Experts of a small language model: 201M parameters, 16 experts in each of 9 layers.
Below are experts of layer 4 (counted from 0) of a mixture-of-experts language model. Rows are named router (the router's row for the expert) and show model dimensions 0-63. Each number is 128 + 32 x the weight over its row's rms, rounded and kept within 0 to 255. Numbers have three digits each.
After each expert's rows: "raises" lists some tokens whose logits its average output raises strongly, later layers aside. This comes from a sample of Wikipedia text that the model never trained on.

# expert 8
router:134125090104145096099149136127136164154137112131177074082128170117111132200110156106128138132137135123115131111111152185169079095053093093139110174084122148110105115124116137052113094100063064
raises: " and", ",", " ", "ing", " in", "ed"

# expert 3
router:144117125095154142113130141137127169108110132111129095157155151144124124098087141171133109145119155079124122123171176113094157164183123105095152129130106168134159157119129168128094109087128112
raises: " and", ",", "-", " in", ".", " as"

# expert 15
router:142099127126124160085134113136107127072095156158100139084148134109148105141136123162117116091158124123122121129152084161071114067138126143093079145109099152182136185173178138109173141120115122
raises: " ", " and", "-", ",", "c", "ic"

# expert 9
router:098101180171151147127119124120091082125120141132100154182073085168167128128125086147162137129134160088140092129134088110178129236074120126119131134124191139120152146144154138131128172141150183
raises: " of", "\n\n", "ing", " in", " in the", " to"

# expert 6
router:140125141138116129076159114164156134096139119148106163055115155156121073152159196134104158155148128096114120105135179106128069140169159085120123095158139124120189151175151117152114037139119180
raises: "-", "ing", " and", "al", " ", "et"

# expert 4
router:124149170136114132151079067192107116141135152155163174160111074135123157121149140161143131119086054134137176191181148171112137099135103144113115134174163054154083100087106130087144119147122160
raises: ".", "-", "\n", " and", "er", "1"

# expert 1
router:126166145134133135196119135133143146150140108146154153122066152069137119161138130105100091123157134117077078152138162124131131068140143147120094139088168143165130171175161142148124136144139144
raises: "-", ".", ",", " and", "\n", "ol"

# expert 5
router:125110089172132106081159163189126146138179160077103064189123132163115131095147122133082091125118158189181210156051096126165110095132184156190115136140129108172043114169117130108123160170137144
raises: " and", ",", "-", " ", ".", "ing"

# expert 12
router:173158144113089154144158147146099108133171084123119097099159129094102124113099144143099128137149152123156171128110083153158104123125120079089154088127128100106102084156075082078126177138140112
raises: "-", " and", " ", " in", "\n", ","

# expert 10
router:109143110170064078152113171071087100170119124131102106194147151079129146109128101158192171167149094152111110133104095105124115158094095163083175145105065109143173121103132151135115171126099102
raises: " and", ",", ".", "e", " in", " to"

# expert 13
router:158110152141159138171149093124117151131113166164101154102112102065099103141138137095177188159121084141080141148127155147133167110118105107219123086171112215054081114099127113147127068140167078
raises: " ", ".", ",", " in", "\n", " a"

# expert 14
router:152089161115224172160102096084158159118111113115112117130111115150124082112146135100072067120160114135120164181094120146143116161143120125192149122087166143071133145088063072121177099087133159
raises: " ", ",", " in", "-", "\n", " at"

# expert 7
router:107145188074125067161131146162155160114125053106120053092113099158172159098103108039115135101072109198124083070129167069137158128117164196157133166119093131091179112078126163163134135105181140
raises: "-", "M", "A", "P", "B", "The"

# expert 2
router:111100049105094168159115140107085124138171151085195166089151175224152121128149161090105133116105168091106102110146172038158135107139153165102138131143119138106086179165167127106119148138113159
raises: ",", "'s", "-", " and", ".", ";"

# expert 11
router:071138182099121065064173132107163104121104150184136202173167091131110127120129138174096129116153091143103171117122110153093179129123139143067161140141144106189176092116104158150130147115116125
raises: " and", "est", ",", " in"